Weights of a small mixture-of-experts language model, trained from scratch on English Wikipedia: 5752 steps.
Below are experts of layer 6 (counted from 0) of a mixture-of-experts language model. Rows are named router (the router's row for the expert) and show model dimensions 0-223. Each number is 500 + 40 x the weight over its row's rms, rounded and kept within 0 to 999. Numbers have three digits each.
Before each expert's rows: "mostly gets" lists some tokens that are sent to it at least half of the time; "comes after" lists some tokens at least twice as common just before its tokens as in all text. This comes from a sample of Wikipedia text that the model never trained on. Tokens count by the router's weight.

# expert 82
mostly gets: "–2", "Re", "±", " se", "–1", "–3"
comes after: " ", " re", " con", " Con", "fe", " sub"
router:494478553465499468478613445490489484521471621447575452453564442445562516468442484579533530466460560491433540432514471516537513466571469561456517458488537484527541470474530496471477485512482538509496555450465514516485491447496441432545538518491530571499470488497548482490574499506488529590530461616472511525507521497523557422566476474496503490467445488540467492521490480479496543521497536438493506463519472572496482459404533507519526462510534529485405486553526428566547502467503565448508498499505497458438475465515474473558458550517550450506502497505484499453440483445434562477482476444452442496472510451529527544481613538497456494495538512510501467528482491463484511501545

# expert 90
mostly gets: " new", " first", " second", " large", " high", " final"
comes after: " ", " the", "r", " a", " w", " The"
router:456507508534521555476459514489491568456498497479386502485504538521533566435455530509429529509592552509471545543472512512484565528507478514549506497437645442440545515554495483434501489527467506512526449511531526500552549474554589497491515539457508435522495523481512486500532574459550483456508474449500521519490560510502500563494500550468488525515471513531487427448527507447543490487486472470563517450547518490503508502570497419512493524513478475435476463475469398502514459574542446432498480484374465529491553533525472439493523512516546514487516490536448515531535572545513453541549542467484467473473514475561502431509511528504587521543472478415556502450540457573459528508482

# expert 84
mostly gets: " this", " during", " second", " first", " same", " new"
comes after: " the", " in", " of", " his", " for", " a"
router:533498541514489516442573487454452494448475483468478537481466475366524516521494501434470434523557480506407483528513532493436555469525529509582494460438548430441483557497497434507431463444516488498529451508511420568542526495517472424486500510467464514526566535403543445499560527488532485495505468503465488503577486463453490617484489465463521505481484484534508434515499476479527518464518443497527501461445506453556525520508393475521574513491501483562537422496448483478544470577519486432489431555445470503480469474556509503496524470511536506532476552508464438428576492550525528572502538453534444506491515458528500530527475454477497584518529443501515536456502487512508459501460

# expert 119
mostly gets: " her", " his", " their", " His", " own", " change"
comes after: "'", "ed", "re", " for", " of", " with"
router:520563465535563580514558529456423456450467449419478513533461469533465411520533501529537528548555493548510451439465467508464553472507471563435583560488486515471481527516571502448517519490542524548550536470487488489474537432511428530502526462497454472570495461539420501523626486510534522505531510474572535507496499553463464497463449515533571485526462560521477430508516510599599464515555464511525456490503486515487478469527464435533470480513483549520502488510528512528499496518559411550514539511497501531511449534491515467533446517522519463582540511489561459514484513535458577439501527536515480437472573430573500565512512567467464511501496515519468472527477484430538477516530

# expert 30
mostly gets: " group", " Group", "BC", "Career", " band", "X"
comes after: "A", "S", "R", "E", "T", "O"
router:513505520462507611506443561501442522466416462533464522468513511539497479544517525465495454491493535467547473503475461479531518504459530497511437488574500470514501577523494464506389505482518470491414569441465497466493556557555476579438533536504448584505494491500582466452517484484460489466414474431557483526498557447471481540458531447563520495492518490539473524537518517509517541467604475468458522429583527453487484439492495515504470494417495488452437515501520457487523563511505483516531562584491444520462522532486485431478470518463510469495493488503475496586539550483510515484463528544449436503454463516532541397471450443514470458485537518432545534526502489520511440531410

# expert 95
mostly gets: " re", " con", " Re", " inter", "Re", " lo"
comes after: " was", " to", " the", " a", " and", "ly"
router:505515547436493489532514446488416401490425505445494489503513545508511538508513524600531516517502497556538495496447479477466455447525457467582527586460464499491491528441545533528507412488465512540536432572498529510530483531483479506451518556444419556569430509507493512514547512455534450532468545561500497474445501457459535474506457544482455500540494578464510505501474570521514503466488530563547494554505479587462542517468558491467526414492466593438512505484521477514509499514522535450547505524505519526512476504444501424499564456506487519506523533480532469426482519540445495488514475473569539489576569455524514566387476551462510516488514518470468552608459508574498480523505

# expert 126
mostly gets: " per", " Per", "di", " dis", "lu", " multi"
comes after: " ", " de", " dis", " re", "tri", " con"
router:537488446488494444527547494492549537534539469525519543505536495543473511455505504509570560423467447508493524533521555463482468549494492497532561571556486556475505505543482508463507478544475544571444506513469470505442406536432460593540590495422493544508400484518504433519543565523503538537560581487502565529447478534437487584529462448480585552463474500512449489568503470501481481518530446496523548599469523572430463434415537517438523455462452427501506490502463526501474483483473519482464543527547465530576512506507523505468475527476541531504447528496534538482499582529515494538510537484532553477498529522583489571523492494539494499537493464558503487522495474552522500457430

# expert 87
mostly gets: "–20", " (1", " years", "−", "^{", " km"
comes after: ".", " |", " (", "5", "%", " were"
router:546479571386551501482507453530438470517503519513497502494517469487462516559464510531559527584490477506435435531437485433476493422511427519451501497472487478480480526443551480509517400474455546508486393505457519526490514545457444466503463511417460519567471551504497461602489499446499496526512509637495448502437486459498527553498512500436571537441564589591509484536476521505507472486538500542536525520465481547534546557547490497500534489528474493483535507462505499515457515567533469468460476566492532497538479448515500477494523434499488462488478535430449465494411482529519455499483491544491512514564517466544520609517540481507555444438508511532499500505428470507488464540465

# expert 94
mostly gets: " with", " for", " of", " during", " from", " when"
comes after: "s", "ed", "ation", " one", "ing", "ment"
router:582459530533531523518445484522514531475547486512504475526498499413561566525518477500546510509538425494549533485525489505489544410442433476507445504481444545557455524499470477488537504492501431470448557495380548481521518533514511478504465499515519431493472516483585516521513509504521507476530443521483498402520411481452502485548508502449479499478530472456511505513511517513503546533572489550454420546524512473568503492520484579490527488477576539474558487484538523536520527508520559492465482493510445436454480506492500567518459525453478432480511451565440427476431525533459508481552488503527500479503403474449539557509545561469464450418476501466449536511575538556613502573431

# expert 29
mostly gets: " at", " from", " during", " in", " between", " around"
comes after: "s", " University", "ed", " located", " Location", "born"
router:486413521531541512531479534496478481470510454523552545487500500422546492538523521507514425535543484506449627461494522442516503447458513520573539521548505574503460497569521516502481499539564359439494504515456477533506516574497541497463495558480457349494473511532519467516521444462549592477524510494531540426434459494542535464457555496485469513507553491534492553526497534456466518499537483511509452424559496541539496460504442534502530549480526529445559495481570505511487512533540483495477494461555517429515528483522528507488431493471531540500513508535488424515506605477498525445550473495518483491515380469491517462537523527451458504494512521450458549546489475532579484547512

# expert 6
mostly gets: " ", " qu", " st", " po", " tr", " d"
comes after: " the", " a", " and", " to", " was", " his"
router:549487526395473492524520480542561401510489483526523460523578485585493531448446499497537514432508545518526516532536464461544470467446445456521460507524458539516465500507573539532490536531555475516461521512521516526489506551451490534476476502481442571496498469514519472544460463467533485571458559516456457562507570471449564464494453490494510506541482534580510512466477435511538444530500553453496449536590528492448474538490520481495492535599386557480498451540411527494536457527466521470457548512508582498491525499445450485563583532536521467502541498521509565455484471487477481560578459557513535489538486531469478493411526515497484422530505479484469462464483482595465559510479

# expert 2
mostly gets: "JPL", " Fa", "Note"
comes after: "-", " |", ":", " M", " C", " Ch"
router:496563494503507489593545522474550514546486535447526476550428555536498543484483468506505502517482518509558538494464497519487477464548470439476471517416503528510436516492469503463440531477526506533484482471521423497433472503513561475534526538509491470584485526574492537505445519490509496509542560471489506505477461447551542480495458555562462493505534513432455548511512523486382475495502404606521452463567525481562474515445534535482464506455520618469493494465453437508479479514423489484404536493490430518479495475528459415525456517418512421546556493478393454523550499511523545484531477506535570469518572467490446525485508395500504474521479498482456499503487555523501525560510

# expert 120
mostly gets: " Com", " trans", " Al", " Ar", "com", " per"
comes after: " ", " h", " re", "-", " f", " qu"
router:592501485531472475488495537470501519511500510490500487504493475519525529440461509464566538557536470467483524487532498516498537529496517536477512509452528543563485492482449591496536578533565598467497500522480463525493508509434492517476549503463545560517448515474474541555489566460482527529500512484497520542490488557498504515493460519424407487425475580510438564455536463536432487513425470592528504500509509484487516464434547566569511427426535499483543460540547489438509479485561469541487471477539536500497505543482510552526435502456530469539515535540492508464496463538497526494522466481575497504412497555519502588453610522413516413447513433509475410422512491484425468565505

# expert 68
mostly gets: "=", "|", ").", "==", ");", "===="
comes after: "\n", "F", " Kingdom", "W", " Class", " name"
router:472488513509532458456540574502520571502474516553602462503496518565554575450476490419519482449485469505505506527517473475532438478538583472561477448527481565478424545522503458480451457530513456462497472505466502433477455510515525517570479625532452519480504401502503532476544431486540524474469498482570503517478438463563483460473544446466499495518499541526520503520467549477533431524513445544537546468471505523502510525531496450545488522539516442484565485473509512519493465605538498565539563517523429515419492515504476459477475455498474482522460504489461475562503503417529456389491494494471547486480468451545547528393469481479523530526495485542468538545495568522568490532424

# expert 23
mostly gets: " in", " at", " during", "In", " from", "|"
comes after: "\n", "ed", ".", " place", " released", "ing"
router:384469513478543474544461494517523500516521535534591474515507484484595517472480539521552472602494484496505520432554520461506492505482494456549532465544491541488507518532508489533453518533566384482504451492392499489548488559486569479457547526515476452527453511479506514514526451505527565485524506528450488418450389493532552463497494501465480456469508486547499485455528497447502515494500459548537491453524540542527519489546468481405495523479515495442572480437505510497435468541553597520505461490542417459528497496418552518478480500564506526558576543536502459469454589560549521476538479436515481474496485550526496446518522536453463513532510490505459452533500465580595504520501

# expert 110
mostly gets: "The", " The", " the", " when", " because", " said"
comes after: "\n", ".", ",", " of", " for", " that"
router:494494473493511504539560548474479495464516455435442404445504481510507529493501545448507484528544517512430501502529533474522530533436565550505525524427476505475506468553527505517554594459570479427513463501440548518532464451561509529504474495560517518435436493468536428566562551444486577516506421522549497478432586562554539529482495546518500489459496562517494549509501411469550453483485471415553481548497535435488444492499535471611525509453573539521506485459472548422456507497472487466480544502568452463481510465483496517527462400554522519503532461554504480525490465496511532510483525515519496490543474469517485486447530479468571536511492517597443542530503559511537448544524

# expert 38
mostly gets: " 2", " 1", " 0", " 10", "8", " 7"
comes after: " |", ".", "–", ";", " (", " "
router:516502485470521490513474464507442577494455526526455541556508558520471496528498518489460498495502547530477484506507442523461451509516527524477481462501567483468433526455455504516462479455462499576451455532441549528542592489481540421486484525590404553510436456551549418500512531451469483466475522459426485472461545510513538494456511462516547489533516517547549481439486500511494472525447531524503489493507433542580540567506542533516534519493539510427462484527544518588522516489530459399481446573461482531501489481596468472526528484503506449517506591489407499550508499476489509514463435470557454484546522506602496517555466410553471482488549472458505516614474534500460527452473

# expert 19
mostly gets: " Ch", " ch", " Bel", "Ch", " Sp", " Qu"
comes after: "-", " the", "\n", "|", ",", ":"
router:509467557453444484446513521522535536521538526562498507492479491507489525510533487511527516507474531485478498480439554518503450487511496497505480494407432455565380511581434537537530547529490562423504481489521458537491492493521491437531477539476476537549494525552480552547447497424478469455523571547479542542507483470573566558524438517472490581497495532484462534488409475493471539439574474508489482599525553447472494497475553448552490457512458512476513513427510455469496526517471482518490461555492474544489548479495451411528481437427463504514535507505513469480498477500552411413488499535521484538450474534531421483381495515469507531448461541504532444469540565440483422539497

# expert 79
mostly gets: "h", " However", " Sa", " Su", ".", " late"
comes after: "ba", " B", " c", " b", " Ba", " the"
router:499467539507425510437534508458476486509499546424490508526452478448461508529499478618485568428477563454500480463425540490475520612555527516534481486458505499501478463474460463536504482553517447480516518445435443502553348459546468502529528556474518508428455541404515474508460506501475504557561436466514509490464464475513533496554503502521502456546500564474499501557456530498483486449570509509451525510489494557527519590589507435548563485469504503492478509541573500519508538518438512471500492502500508502526582464446487488466498504509527516509491485541513409436564554534543557519492490467481492463507471445471566539498557548527460518531536451405543505521529525513446494511552

# expert 26
mostly gets: " V", "L", "R", " Z", "V", "B"
comes after: " (", " \"", "\n", "-", "==", "==="
router:406403492506491522404472552464524499496379462553480499412519501566562449519478478546515528481475535508455547469484476483570496457480536491530489438503442508536447484521480457509506507433526514508485572521476491497515605497537545516440521522516472520506468522471528508568534456535460533502447495494491483484483573425503493494451476533535478509509506471511462561538431553528491514500521495425423492501511567440456543431452450521537496490442538504440447509522508454561472506495504472511537476552417517497474539580547490474462499447497474508585518470492482554482483500446540466465458446518506461467526414516463532489469518481479474470400555513509514591608477474451470498464476

# expert 47
mostly gets: " un", " Ri", "vol", "fin", " win", " Un"
comes after: " ", " f", " w", " b", " W", " ex"
router:519477529579469454454551406408542556456519455501458522423501476572450624455489472498534537507485522522453508495520517500460584506458511505502513510531478439596531495521429522533496508523469483542423482495520410495462466502464464484508584506501522540492497540490499508421452560473513550512448521473472474553476445497446489503543492511498434483489478562424471513525541595567534479530507478563598550533493488473517373418544545524504451537488539491527500560473526463503491440496502541494514494498476493530496552512510517568510479514492524455507509447540441432413454512462427476499520516437496521533469498517485453498544542556517502543527470466473485484535431493508496539460482